python train.py --n_layer=8 --d_model=256 --n_experts=64 --experts_per_token=2 --d_expert=384 --d_shared_expert=0 --activation="squared_relu" --moe_layers=[0, 2, 4, 6] --router_score="softmax" --normalize_top_k=true --routed_scale=1.0 --balance_loss=0.0111 --balance_bias=false --init_std_router=0.0313 --lr_router=0.000547 --n_head=3 --n_kv_head=3 --head_dim=128 --vocab_size=16384 --norm="layernorm" --norm_place="pre" --norm_eps=1e-06 --positions="rope" --rope_base=500000.0 --rope_fraction=0.5 --qk_norm=false --attn_scale=0.0884 --tie_embeddings=false --parallel_block=false --init="normal" --init_std_qkv=0.0266 --init_std_o=0.00542 --init_std_up=0.0266 --init_std_down=0.00332 --optimizer="adamw" --lr=0.00108 --beta1=0.9 --beta2=0.99 --weight_decay=0.2 --lr_head=0.0118 --warmup_steps=241 --schedule="wsd" --decay_fraction=0.678 --decay_shape="linear" --final_lr_fraction=0.1 --batch_tokens=65536 --seq_len=256 --doc_mask=false --train_tokens=643100000 --steps=9813 --dataset="wikipedia_en"
Below are experts of layer 4 (counted from 0) of a mixture-of-experts language model. Rows are named router (the router's row for the expert), up (a neuron's input weights, with its number), down (a neuron's output weights, with its number) and show model dimensions 0-255. Each number is 500 + 40 x the weight over its row's rms, rounded and kept within 0 to 999. Numbers have three digits each.
After each expert's rows: "comes after" lists some tokens at least twice as common just before its tokens as in all text; "mostly gets" lists some tokens that are sent to it at least half of the time. This comes from a sample of Wikipedia text that the model never trained on. Tokens count by the router's weight.

# expert 18
router:451558481482517517464501403497503553494504537456521510473436539468533552498524488482481468477499484506519473510564532453575490551393535419554473471488513443465585514503522529549493540448490536536459498538474459536531472560486559443446445474473414509453563523507438560386529485499467559504451463503491470446483535487546474489449486576470526507523494466453563573530525506455477512422440516543498446506563552524558520526525489445562498542501478497515519531504520473547513490472414517536489485498513440534493533479532533443564545520359493467545439503467544469517467480471510494518500521515475494473523552528457485494469503491465443562518542538482448508493555540434497559478505551517566424550494442527535474482506474521441509510517476583510473517476446541578540566523573535
up2:559488438472436509533495523379491466461475527503466477576490455491490490557476495517477486549511499587458542544504559485548529524467451463493610456467489573468535519499451569549511496557502514508395477411580475469488456538538557449541510525512489543531547465572549522492490453451477456541535541504470543473495488503476443468439449540525505480486496539494496444548477475560462547548478559483505531520479481457444515478501504480464512507537496525554498488542464535438535487559556474553472576534488513452501465475515530498514424493462480443512445434530490458525539512503420422511504473517536512515445469566520433562523450530509529481483523536586500478523421464473525430455414432453538458510452536561486527470523513495515528549464492563540516473553493589461507557480490500
down2:538509443447571462449476407482480453440527474496447526502527497505559463537531487448485429511508526474457477473518600522502524545516457509491547537463498453506491469492471636547530474432519518460516449546481503516476426450425440546490467523554465518539463487529492537504487572516425514443548541511468552510556532450544477511444543507502488530549467580462507500526426493491545549515465442564432424552485501557540447494456505478526557414473455530519472526477416528546469544448610473501506546537536515499605475449431508454503477487457530485465500478486492528491449502515501478533478548477513483481495552499559487495446529489500530478508556459519513459485466526541536442472486479504528500485483528494530545546537494447459529507574468463442479506591470511588480556472574484
comes after: ".", "0", "3", "4", "5", "1"
mostly gets: " national", " household", " GF", " rural", " Pts", " regional"

# expert 60
router:505498544472498521449491504414541448467485552546483555527458495446505476529464494515419547449457455449518506500476484571573478531516496481489498526489528599530457473475511440451507518510468526449464537510513492440476481523440509539517476485467496512520597510538457519571485523508566548513499451506461496488543492547546458494519506475521502504434525556484552418474431573536552459415428452479471476458454495391557476546532569509544512498523418396491579494574489431497594533547472541492523473509511564520485512505480619468579515494568496594510478522487512459482467505454417502508480441498476478490481466526467453502505521539438532540538549522505507507482506503507521496519525492441493512466474536552435482501570541546495444517526580517501438549561499476562489530488479503
up0:515468533517556527442496527464475531555497457526505566510460456501483500492485508547479519495512443522529439504458456464444534464549502448502572553569565424554430434474489496480596452429548559485489488550506502459472613465558548477523451506422481483470550596476519490490489560484481518437487489468438512486445507542475542489549501434529506430490569549493483485497498463501530493581568509510517426479506524520497539497519456506518457528517541609450465522533485492515482483478528429471516451532533490494554525471432511471580488475459455515501506506561509520509486537525530544488490514527454471507463448514586456502465448467492446568518588552594535489538494474496495493497452434470510522509532480538554516595513452430547464562545489488432490584454479477469460484464503457
down0:488440494515565464472547496491518459552461475512509487443523474513485481431533467529543547529484483502491546490440503454533495503599498458492523502483510503484553528522532472485523444517442571492477492469452522516479521456494470474535439489484469474558492555547509491572510576441566536526495546515508428453515471531497547523492544547458485493542481498538510442464427563500522557580447529526493486468484507493522532542527488509530443580445512538528514528544423471457424398474464552504424435554509501535547495501563527456585531506509520489475490432500477466493539586444505497476481524578503416495473528541473546502432485445498533472539509480534483552508559427459549447473432489443475545572392485506542482547439524420496482480500478481510510539474632445503483550547480477
comes after: " G", " C", " W", " St", " R", " E"
mostly gets: " Bon", " Puerto", " Rio", " Saint", " Pas", "ñ"

# expert 6
router:506448495536442535479515431513535467558450490553516455571503497510457494488559457478500504502476534535543466487407538420478464513506465485474462491470523473482497434466478576566486460549480509608487552501525501560440525497498514519475472548499507510427564525542533453472547488500509541465477538579458518508490496566503467517445452498476482596626525462442492527467492484443491506521687489482492514501525498512495459424488472458485502468561497495563533560473510489536451493462509489470471504496486527457485522380550461491476546521374468499467514551454471534452455557476540517546455411552438485495527483539449511490476517504433487457454525422472539506482500515484509510573478498463498535482440467514471534458537515497478515547527481474468472464495516539511528459576493519
up0:529462522498511504531505527438432473529563519482466489470537498491482560422444545512449443554475493511494466510518471520461536546441501457440548548576511545512392520537507462488528475531526605522543498501517524390481553482506539476517510423505547496531417496496501492463475512514490499457507534468531450455465476485539512474478597451493466469478500561535483522584526439564537451566435563542523460489443443458484477537495544472429537479414497523573500442449492507496485513500462447525505478519547402523555508555454476534544450519442446530403471468509422513446529491503475483518463475464482497449424505528517429515640461533521513496503497520483490520584449448460485440486499518553496511537499480511496528488480478464539505455460518482499506528451544503449433540523498539
down0:536539522506482542540502492510527506502514464523476516536539482483548507483516443495538486486496611405466480466480466493545479499484503459509524393518501487496479491471542467521545477514473443525449521526523448520432478495595565511448512519500504547501490579492483510479558505494550488597517410479436549489525543492456499489501511560453506550505556502475515498501520524601538488443513462511534383393551478596491490543591467514446542527533530498481484484570513626593422516468457513520531497484545487518468499476502529446518507458447518508532525545456512562593556451491487461450548435537521446521462468520458487485411508510518517497512526596429500498491477445483517539486525470446484511536502505501513498637558454524499509482492464484483516503470460459499483523470490458
comes after: " the", " his", " a", "'s", " was", " first"
mostly gets: " album", " title", " election", " club", " song", " Championship"

# expert 28
router:475526511532512504504513494511496493455550472555362539455537506489505480534483592536509485555524508489546501503564440476517467486438480460525474517538500513458526532503501514521549570447496479588546490433454534554597483513485485544534534534448551480527463443474500486543504483463519401570493490466492544511508473457518532536526500555522491389471525500474482494535420488546459497489434541511516447419525470469464551482525477414530570482443504464481434532492505520459542472509515531495462491500465490535462552510483394507495509467386530474523508552498475517540534510590510537440500535520556447450516470471506420477471432501515542577522472453561549459474516545440477495417540592499490554466554496496513473505460470454522474497556485464503407507546517538546558532477498530
up0:498465505470474612559575472376522429521474512620509463543554537474464540459524491463554484467444521529538510461502510446514534473533482497464535512538474590469467491468504539417470458514503523460482481542503511443479485531502535473539506488528573546488517505467572521461506454530475513495517527569447547490442506519444478425463509583508500474525545565545513514494490459563492477466498486526509532494483523499525436473466450498429486531584512477508525486561487502498497487515500482545510557484481549454564518469485472508474509463490424524468546463460418492429494465438543433524494471537510517450433494475457491530514521537433546539453588567470557539501474494469505495486463440572594501576493489555490449472506452419484503403491464573444496419506489492493491528446511516
down0:480510495517497524503504464482522446481483488556377522488494538551468448532509497519548478543532504500525497473438493556538509475522464514453473580448479478551533585552487509529502487482487535478394571525529492440481527555534531461435553504477471508528590432410537479553540425495572512506548494485465515545511465536494469491450500515515497467424548563530499543441503483483500441515528499551517504400491526501441489532539455482433455564490554479527513555482449600512418405554549499563541455489518487509574444507473551550538516500508519468574464504473471483503488490533564520493528424501526481491500455464561497459480448581482513501487433544539533530422479481556460511473511521414470538453543446498545477491541473537539472531537421505485501520545473525499420448474498477
comes after: " is", " with", " as", " in", " of", " on"
mostly gets: " an", " a", " two", " three", " her", " several"

# expert 19
router:476517470481483463501487504521485430470457459507457508472495414500539455513543534415528515523494498503481500440508502494493480497479505498490450451513505506512537505541466526497552539468515543565432498543551409458518452539480505488454523423422485535529531531467449552518471550513486489442431514457407533549453572483465477545551460530467544544522496481471509474522554477478514531492637430491460474436601504497556480493477512474544592448510476513519505540512560524553481504529550527488504435490447479434570450471511526566487546541429393538549475509467540529499478526513551521482503540584561498441506420558442458474504476527419518464460450412464579484469549493467540510444489543471437486481450505477534441510471505499493506462506544470535476521486540454562528553507497550
up0:575456567497534535505515499525457541434501479573507442485510497476520404548477481498466445517449501429545508427549519477460466579523512438474547506522447457513506534473463544534531445449487553499542491522438430481486472538601521485460485575547503525606489547524556476474456581459504471522504529517459485551544541557541473418490428458439521566483522504548455516520553501483532511485501557488471482516497521538540507500419533498469499446433474530443584487455537521473470550586566551548470458522448462482442540505489546487569474500513497498465482449486423506549505483500470481595504449458470500423482475495513487490498483491475444499480538557554391491512409534537524450497471471538490513472429525571492541490517539510458476487516514470498498449546481529447521499465520465
down0:513606548468575497494520461540546513468420628506553520455497513509489436501461554468464471491494528486548536564485550510522504541471549475534471529506520459497466513437424453532512519462480464546495466446495458499475512511499479504584509446531574518495479560518534526525491509464471458450587460569501578530535492508507501478565480490487532532490557471547504482438530475531552467411522493536507479466588475522473538512429468490483497437564415470467522585445527508469517517466457461514460477537482574475465599507459531458443445511484420454577468492545528458541464486525552480505532460496491496503492556455505494476547573478504475474530473467554427491499482581460449525466453467491515527466433498496553532511495597543422513487446528474508533457518557495503507499507422460
comes after: ".", " a", " The", "-", " the", "The"
mostly gets: " years", " JPL", " died", " Date", "″W", " member"

# expert 57
router:476398482501476516471509555445512523527456507493562550510546495520448537503474456504592523525511502598505503472506423554568505486434543466431464464485496508538473535477544574489463474446496519445542517443590568423526467569467511396533510458470575494445514597492532474437520561565445500475456541475564523447520504508529440495476469486485451483470586438513460482471450496483514536419550543561523492474528517525535535531498493484502547440544497510408525584495443505513502506549490456456550471505533491480483492529545557547487496447448458544515547527434513414506475491502517514476534535537508458544449504547540559450470546581543522524514528516504484463470528532473480458480474514484481541448472464524511509532479405489436493553485481477462489536435468538462555478533474482
up0:564544513467386508482477467517512472528457491465503479509579456449496445521508550470480484521497543503527518480472471445476498479512479520389514559512508509501464496508534520444544533514451541490453488457493481464478590432475436454455463541480521477556452530451540551449462488500467481448453505475484476452545460530479488526536472536484507556537500499492496529474559527599581494531532504475513564511498480488457501576536409512508511485518492522519555479506516565483475555539520498573497567465448479529533459439510536456489497522483546532483537511544523523510469492508539502518522477503555492499534491483516519598550504387556373483614524502474531463522417465517576471453396563567517463475498425455504570482425493511531490506461517522484497520446486459487540519584522421
down0:437547521528487485390534440540541492546476511491534499535439446546542536554471529448478501501555502504499541515486456532430495454521555477584538429533505543509600485510493464420436438456481491521520541458456486470472508528449433467492495463510587527493502475469453571508457449532562459530473482500496529521539578533603487561493540549463514474545562483499516526385528491531548521479493475519505562495512457506488479508475494474486510555519458510494498461467550554574486476454461451452491500514493498465471586523484431447543438528442484501497440459450497474585491558503451458602565539494476576476483491433495483520475502503596400518499487473479540557540512563480547476513466545464471514464446520496521494519501488511472534490452481528467516469522514438486536534551426524
comes after: " the", " a", " and", " of", " The", " st"
mostly gets: " back", " short", " Western", " North", " South", " north"

# expert 45
router:500488536467484532500542584558527544540472435510543521433492542495560513487511522483500478498532506441487550558396502448548485534500498507487530453558452446490499525481508512503512495513501443509503520504463472576478510495518442542547556459493457534341525527456507486450521562575535451507501505444471508475542516489452532476455445485468485422497516504532616494569539487510484482554485505494542507437558508515545474529440485532505527496525478549484511464517490622526524480455453472591514542452508514421446408480521469484522535406462529432503503465593500487489445446508572500479473487560500480482509447524517529458483446485595501573571476475459535465509473554484460590487454510523448503544521447520518504517478426484567528515470514480490569497519510545454470479476483524
up0:467408513539437560594476484486456458534497525475564482491474507490458417445431440531467519488483458495538477511491533511520579413446500515490474510536559457481463508545543539536509466551513521485548540439575492473430477470488488570468555409502531479494545455524522502592494493488425560501469504488553476481523493496528507435439548533526545493481536495472472443520487559505417528499496443522531543563497489391543478511545500586481515542514612545433521530547470508503517503528479493437501506556522532520561477475453569478506452537525507535513543463539461488500447481479507472455495428518499522467469513534514530483479545521465464458509594548487480452528475474581482459494522500444461546537496541495442552470502558449468557452475508484481494518575534499399479414504528476
down0:521511438539533512504548495509455498454530448563477512434543500482577448458456477497519506442536571500501485527456503435506527479429563481506482463537535519508498508510502449542431439521545560468485431512574522436455467523579518503528451469481517505502529572554542522529475517466499483546524464467546503458576553533495506463469465462542488520507464525489471469482607485546435541478520410453533498531522480475488534492516489579519503520466530462463487478590582535451416501564477495463501576584497486531440508484492506456568529520551470556523466484555525419503533478436554499539488470526487496526460459503519514494582550472489471443510489559449502490552481393436523558447512552431520512498508529455460455396508447510417510519498525491477478526457509511578470464529562491
comes after: " was", " a", " to", " the", " were", " be"
mostly gets: " used", " played", " published", " original", " along", " located"

# expert 17
router:501530508534471534470574526517485526436442506482602488496458579506529500597494540530537459487532491496423491514581479468545577453436482425487501459460467444465492546482511456535471528539516592543473453517446502446464447496540501527533454506476481562472542431497494451535415476535522531563462492460538587483572523417523516520546514502499536448519486446496440571455469550511442515510461436531514459505451531505507592488490543524500441464468534592546453526549432482535499489502468495667563544454535487492551496475464513484451460506511526460490482483395545503470517480559523487494498501460557486493473515508533504511503462521515498531477522519477398489515480530511516559497541495513531511508487455513471448548487491483460461560452474544500455508539537559535478543474484542
up0:501454474533482443425456437578463527514544530506550488463462492546517493471512541486509439501414494465555538496488507567452456548504518447477383463521507522474451478517570558516604450523502573504413494495537513486493500456482570540558518492471487515460522462492570533538468522502478541448494532493531406477539515479532530337515524518540512582521544530541480484523506455469584514470516521488497461500422512485496456511518492497420466555510470489480457528525597482500492508487485501567516494506483516523434517531537475524520532513550515506366415540458520475468477432476504493481505512443534502479508480510525507484485504490464537571462448513526553411536419537550494508523512462545476443539431522493491490497480514491502526584506502513492562432497599512472526516488473526
down0:501396504446466506534475454589572531488470449477558513446509464519500554549455461550477521413482464530499456564528518502496489439508527497545476508562486481429532527528565602426476458520528491465525519433515497491486455492456539474529428457476481476529526525447547571502569536551451499514541480499537499498531430438492484500526520545482486483513454442476505485518522534519505463508471457428432608509517518458546475534536480540440544433550513489524484505509414449474467485474546450472588447548517575499418548469569474504455545566574443551510483515442482494535469550514528454462528469546467502532559554534473530510480512551436488503384495487553546523464510531493496473469521510502529458518454480540547518489505489487542497466478531486546530443492531479509589421510468514
comes after: "1", "2", "3", "4", "5", "6"
mostly gets: " f", " trans", " tra", "O", " o", "ID"

# expert 20
router:473564522483449549494522475483478537488422585567539501500455544517478489471501512432466524597516542583568500538507556496497503473434497536489457536431489480488501552490435486505537556449468538590506477490461437555486446514544539467501475469526453552451550526492468427458561441464415519495533477497452463523506449474412535509492480449467547499545475504474427485525554572464502454476538496575514497551444473504458468466556508549479535523423435462511521508519503564508520465447507483554441481481575530565449485427491530471485519506500482486493566546436514489518506507459522460501572396463520460506496474525561528457473572517466500558487545549488510603525539458513440516466467443497505481463473466461512477427506488539500468428547503547440551528483525508490507434504535532
up1:475485567610482520416486480477543476558535539483505449476519482531465478543541557477496494448478480564534478506478479476476513559516495491465474465487534458454490472575503455448478500490479514510529473465484544430485484450527509503621471548477543521515508457481412533478446509626475519420532539523480477477564494561514467470511502445575465520491525476494511494527476417544480505523506510549505496410480436527408465516375525516414609481473489470542495545503521460539487447481532482544435517452560535458499449513483519507457481578473497555502470521491519527486544479458506444426484521569464541504502481479516489517543441486551471513555462481519533511499479568478531526535519538481495564448482547506469500476526445573521441519512504554470450494479510405530571519506447578
down1:480548486515483490485478482523589460522482519469452495510489492527516513482530505452457467511487578480491550455556511504419431492621535516518409450492576510476462483519481542458490511436589453510545510448520495478523520514566490502513482493445540563499491523467439533466501452505497521532532461455526532458479516566506539561511510461498447486513490545485440482481453481489515468467426537496488515504537529527424501581530475529474493493532563521537576522552488450501488472500505515464491443529478480491449394558463522483507496432584543560527452450510518543552553524523550499474627479473464492576608446464430489538492456542527521446440562462449539500526584492520559550466459502461452498455524512501472502465469448533530586420498463488520564464494523483440486498546487552
comes after: "9", "0", "1", "8", "2", "7"
mostly gets: "–present", " century", "-century", " centuries", " BC", " decades"

# expert 9
router:457467526555527514488539495525556529528545494558534494562562529508447398533522486491461540455510522534509484503474521479454529480558469501497509453554479462555488566494404538494491522501556483504504439600573594415509565505573468555546450427451454447466463523487456493520465495496479420502412537580494556498518504502480493509530452424516487459504511482460463531496463470530556516523399484516512558424389490507478490523535484530526602527568506465549577517435499470452459454534496556525492479466453513510408550536496416492462516548469549510498487475451519471452497558524471531497531510497491499538563480480407463505464523503475530508514447523539490529490558501444471529414526483473476505426565501545489494442504463483473551471512482525495492492448457513470465515496528503
up1:556456568556517428526489503549490439538428470493581483550549515508502508532494497484529513547470479566521528470508480491482459489514498496527528453481497521484523475498454484472499479439517495546510510531492517507479432460450570489491481458473577496489455493456489494464482500554505521473464536513517492481521444513603507435455570465461494517519475482447443478560418515507466425431497477505490436489488549527543531445515468535452446553515543565478611494518506562478580468494482499455461459503595536455493417504520497504493499542494520461535529436558492475496491499476492511501482459525504528483470563526499445554537563465589480488540483497498547488490491417526423435564501519549570441487510433416553516485487505442506541568482532511518506385638450469545532521484497585
down1:489547501480380507454495469452473498508507488486451541576464519464584514481438532504548415556425487537542526500517472549421538551497509475484543561478445530496483534506468462526542480527511442616456527504544425488446520481542457469524464468537432468550555531434489582522493542493463420546411474501470486528505513399534542503459527567547482538537488458477451486522542557510473605458501513510478506483473559421583514477509512509510481466525522473528494456487476482508479494519572480468419554522552537512459498528562515422484544515423503472447578452483524544458545503503529485542538486487572496465549493480567461505547458509506530471444447534486459484445480510455509521521573498459538518521489540509454470471552516499534504458486479487483492540482528480414507533572525542
comes after: " as", " was", " a", " he", " and", " to"
mostly gets: " became", " pl", " special", " become", " l", " bl"

# expert 37
router:466533527474534440519515494500533514460491476534472494465497566481464435508493466458546505501529529399484428484510484487477472439469591552455503496496516493514524492532494510465468606477461525434511538570429494526502513529504559527476565462512532416454534524530478473451522515503475511442447495610546498544464563496446442495535446542534470476481455430502509523490515571465483513515509452566505478534500461415510601516516505444502491502519399470535548512393486505552524513502435582417517549556468510481540493503546537541495540528468486490504503436475565486529415503511481453486564558501483550523496595458487512515494490511489625524484443520508432492527479558538450551458499557510507437508524539433555481551492433475466488519461510484532518523533519511550497528465436529
up0:507447514533538468449498554505485460473419563548504441460493438436464431588505448520456422476506509502501438579460524515482555518491517512434540506579492532536451480527562515486547503482504505543465543520519494469482481516494570529579481381570473458461485450472381514455470508450479509534501600502485530535498509519480463522486491484539500446540543553453472532480555503540488561469523481504494544560435505481545494528489545534550557495504510486500490469449521520477495516459495497546500480502476501444477554531520486544613506478525478499514548467459420530548522548493481424512512496543414530522475417511533348590472490462516598500460549499469516457501494519520503495490536546561493447507498456466430490516461563497541430498508531558518504513509474494504509486511452546
down0:481516514475471494514505491454471527515545515529494442498487550494486515467469530563518544612520457480493528516586549626563484502496509481455538473496544487573545526501450571475442473508497484456457567399477549504386493468471411492502530556447506512521480493445534475462499576461513433518505497401440479566487456542470473493448467526536467517497518484521492598547505478531521482492514506504463471416469504495472466510496507486492470508513494588521519456497508465488518540529492498568470523539432532401513478522456570456521488479514493502553457505456495461537472441407465555490502463539484505518472502580466508433536524510543463494477501530532517540509377607483557494537527482517535473444456519523491542503445487487515487435522529448515556492534499513600544524490418498
comes after: "–", " ", "k", "z", "-", "f"
mostly gets: " Austrian", " Ottoman", "loan", " Polish", "Gls", "mm"

# expert 12
router:549464460555420519436513528533545497504514445550538482501539504435520500509490456505517574432521506532484555523506484467531441430469508503524488514508564482500512409566510527456490478495480509583515504468488586524462526514445480530520448509517545511545490456528466477518445558497557490497531522467537525491509547531576568464463522496541407456530519443501415543410461532560462526502529553466454524447525490461550518486535492528510577503533550395493577448487509559467567564470459483505490505483466588458423453415528473473493564461455467494537472571492481476498491543422581433464510513568527544484505504505466508488503524488454561522425497468436519528462468530453489563460448530485510447533527504496508456516539387507513523497435490496470588501498488502453519511492517535
up0:569438463487505574558456420471481385522463554511516495495438560491460481540509471499469525511409469538528548479501430485555504530507455450547524444512488463456512517561514510538476512529512477459574558489498477462577487520535457513467463378495498552564464549552540470529482550523501526479460460504500475478484457543385534537506517511491414527577468499527466532486464447507464385521516480525513526488480581537489445480568409547512514507573474537564511513532470469551414519546510501500457558496528518514503516543464462496511461470555542501518556497555508532532458487505483491486488466504418451505450503558549506509468527544509439489474472506476474521519471542547471482514474515488449514501416510570500497476468584497440449476506558432453537480506587514541489537443521498
down0:502494464503450483534524525551412453507537475515607518539467543539461506527486458493498564462548439542504433489476490534575499534547501484510539573504419465513502455520536497519549464463460538457430550570537502495481515511546471528517495524388520500497473505485580539522502535600576467529474507472505468495451462507506487508438495439465423481502436490564506484568440542537545495437474489566558570487448463508474474529467526495472470473461501513484604489505418535445435509492490469483558512431482527510595447506493461537517519507536499534508485469572491446526536509491469484566541501546516498469518516430534483441515436525451450469408453513564559558484469509533594517457537504486474461525475482460539493485495467533521467517524547538510489519527552416453465541460434534
comes after: " |", " to", ";", " sq", " he", " was"
mostly gets: " made", " took", " set", " take", " make", " making"

# expert 15
router:496451505468482463507438445495476449538484490551618535474444500543515551558555504464482626434567509409500468466514475530529512476555535532445505440515555492584509513494487460467504493570422533442499482421515562426441452554456458470433543479420447472563484493455527499582515469465528491440440511489529523513467502487476498485496561469475518516520567400474383501524581480494488468498464572512506510503485537505492509558442535495545535495505463530495508460474527509543474481534465516427487527469455491453502515546465484476501467523437493581540480476515485446507501524519481483454534522547482482574503548617585456491507490533558498461480545536519512516469522503546526427534510508513523424569535487516457508497549498503458473521536565500498489500539526527517523453524451527
up0:469518560556420522477467518504462487548479520526463496493534487521575518447540538531508469527526483511490570473557532505436499573533503483506498461499563536489477459471513503520462449460500541494532581535481517502489501504505475522474562437475563566506547503456533510503527504476499496427493511529482504469528517534436515529448556507535486529502499548558498459506482463561556492473472559487511534453413498547476476548550524433531577542463466540496517457519509491480469548561482478593442466528485499521404523540530469474481556468468505509468442527529541576557557476491445487469521483466416481453395414484525493491497534467495522609523548495536511444459515495501495466506519533440451476519519515492549513499498546418542424462434468563525566463402572475482487517376410452
down0:504517479574505475476495496557555506455492571518559474493547493420441503412500484533564528582552463485504445506420480491484501428542454488536504444525473544534455559495492491529549547468476416418494503488490555512535434532513522462505478479479542499538502533470404514502492438506482517529490523507456414602528499480531521599472480470537511454469505459514478525514513495468506537407493483481482507452460523430492532519505470480497482465436441473503490429580528412481542485502537492517452492483534584590490618555503507495510472532494543418544540460441610507451537510491493537469477503572528472466497501510472502521465462578501429535514511550457409497485551527522520549501545475501537519524506538496410499443531551501505452468508507535531474455529504467463575509518485496
comes after: " |", "|", ".", " MPC", "-", " by"
mostly gets: " ·", " Win", " Vol", " %", " Clay", " –;"

# expert 1
router:525469485596506461514535544467508450495488541482458471462472533517533465450515557481491460446470528499480504529438518477504486516479531473507527542534574585515498400587540528508512483503525571595523499554605509407454549440495440470490501553544444509513512522459526472480491486463511532526545508418476457436437499460545454488513495563535505491497518469461462509463463545517524461448498527539506487574466549514486436514494531454467525484505460602515536526504537509457507451487568551486457570444458503508522523580532406562483519583511540502499498565549476562518523515503554517470446496474513482532534522493476422461534453527545473562508477499461604483484506552504510458515531493588577509520514471510465449523469530491562452498503478514559550409538425527458502518557545486
up0:472531520543517553525470495545433516434483483448499493500455526502508547516474502496553552480517512477492527455447467492510429577580493402455413448509509468498527467491511524504581538449565542536513465502506497447452508547620468516527511519581474519502508461448497507446565588640527529569546565491473490511510519506503428504503476497431510560463436505530528468472552504517496476502507483439535507535445524443554504504487514433459537558450482449493457493518518476391517514498508498612544448531451417580481476491501519450461486500487436512508533479499475523586523542474503539496486523437518485496431504480534470498535498520491503518454467481509482484481375542447518443488460488446500517593483498500470453495489551488452504445464501502541485517481514436479483545429520532
down0:552520518565464460497551436440526494495518543487486567486511571508460521421485444499491547499522501509500515463486476420500559530433464544496485518542539464493503491534461518416528460504494523427490474488474456524569486493524457514512461566425457476536461463570479500472467512488564571522472506463485490499496484528568463491455537551453482474478501434474517490518519538476483490473486496481557484533452463488556507522451469552503625517500509469482475543528484477504491537492427496492416526419510567488480509495570503489476551435516554535545426513519636523494455431507484522563538551564453480467466530490513464485549472477515525525516594514454530503452559444479536479457560510534563517525495473464477463521478615601524406523460523409462510574513486507467499524525436481
comes after: " |", "|", ";", ":", ".", " on"
mostly gets: "In", " In", " ", " On"

# expert 58
router:515537511482502478505393508472480547465437520555576532452525503514593510533542445589465476560512520489424522473476510552489482533492514468554529527488480418458523430483544555472537478438513449489500519560515391519528535524524508474425507549447530558532532490503503472536606425445477505551527473514431581490551523513560435520493468423524516468505523497527448496474472552537446509503469525500457513516539456522518510443540506462518500551566590517468516485543498521519502602434462532467551544534539486519514547462510551448485576441528525496486491506568559521490514461496517532489530550531582503536488427499513549507494486449552528495507518534513538439481459489502540510414549479457445478435482530518498561534481528398440519578508473515523508521476518513509466445440474517
up0:497452488475538485523510530521430525467491411521508480563469412471446514464451563507496493438533439507465477424514492481462526512522558476487509472457485506578509497484479525535507528590615565504437577512445493441559476574515581488533500563538503529527462568516457541476508511521493494528531566534496466507525465458510456464496545500449519506479496510481522487534504480395442504513490485501529474485509515497481456433503547477538418533446475569453488488479551471489514494530447477541471476528428515486572490495578472539490443477406431519512483557528475458518490452544454510560487526468531462477497526539525438525656522564495511516519482487484563548522476477495450448541521573425587486517437456429463531545551512529478461509493482555483528548477453455514504534516483527
down0:533555466493527439446573483558477507436496529464414505493473518419489492526528461540574517470552482510469458384408521532519488439481511472492491491495481461482472590531493532549523529516506525561453477529501579496501530483473488495554533475468489481544521565518585426535483520502540385570492459541490477504526495475566482477499497488577480538587496501466470477552467468428506475540586433497487446508522530511426495495557478558563478440524511510481481446432497475467528470459501541517508559508547555493555509577485427502452514527467507524470473508530521487442549513556586557491478506478507430547486477470486451503493457542498493457498522458556495469482553527558504494518545544473460513497528400595451555515484465454528527536543436458523500498436451534508550458470542480
comes after: " ", "1", "|", "\n", " (", " −"
mostly gets: " come", " medal", " concluded", " begins"

# expert 22
router:484468504442436474468472533552520548571500477461560550505519473524498569534476540495446492501521497486610485453533475486468446455514537546441545439483477567519514498455506501495531469516563496501519495520497490481517504467461549478528454550525486526539554473471569441484550533554447520479451482482590480506578466509560466480527519510410502485489479492499423533472453500457448485502592468520487514491584572531492473522549504490541520507481531511549596496553472510496425451520522529521478502493443504443457487362497452514516498483396513514486516550424551435533489517453532505494471514579464491522536444506446520472485526515489419524417481456484507476463467612557557457490439520468422516468478502530480481514517518523494566539436516438538506430431474457522543506521524455
up0:513508526620488503535477420548536528498494480525534502452476502478514469508523500427494502542481432454508540451524553451523501495457536500466503450576531520477506512501466485562545489535412502515457476481529434562533435477482465606470513451487500500471494515456517486524522426518493542434455504513474554472513522485471477531427598511501509476503487508465546491500414500561443497483491578480467457481450545465553503511509520494427587591526457453544486491485514506610473521502505498504501538605637495522477453471490552475483476469507500517435497489465480549471466433520511533510460506476522595486499536425457503466485528485543507519493504526468581462467543520492515582586440448495513474530508538519487560511441446531539528538448454523549526575466455520532531450430510481
down0:586524507445502482480474491508431524532482473458476441532461578540594488466452467573465548548591457475480498541420524460435516513536549502539533513603465462469591552524478520477536476501430451476512539508474476464548504504455517518544502428438498499484550456502500492548462454512512510560490530503455467482531463524500496483500559506601527463501511417497528414471487479579509532565419463544446459462489523479525514485568552434458514506443519497504459500486448535523503495585434508479469504452531557509485512486533410509498469468479484492513567536539455543484496524511529474493493468437537455490520511480494550485462478508452519552432511512498544449604598487481491434441494454518534506420522514477476567520528430517525550466532482486457514526420489515545499510460555548
comes after: " the", " |", " a", "'s", " an", " other"
mostly gets: " vocals", " social", " human", " process", " role", " Candidate"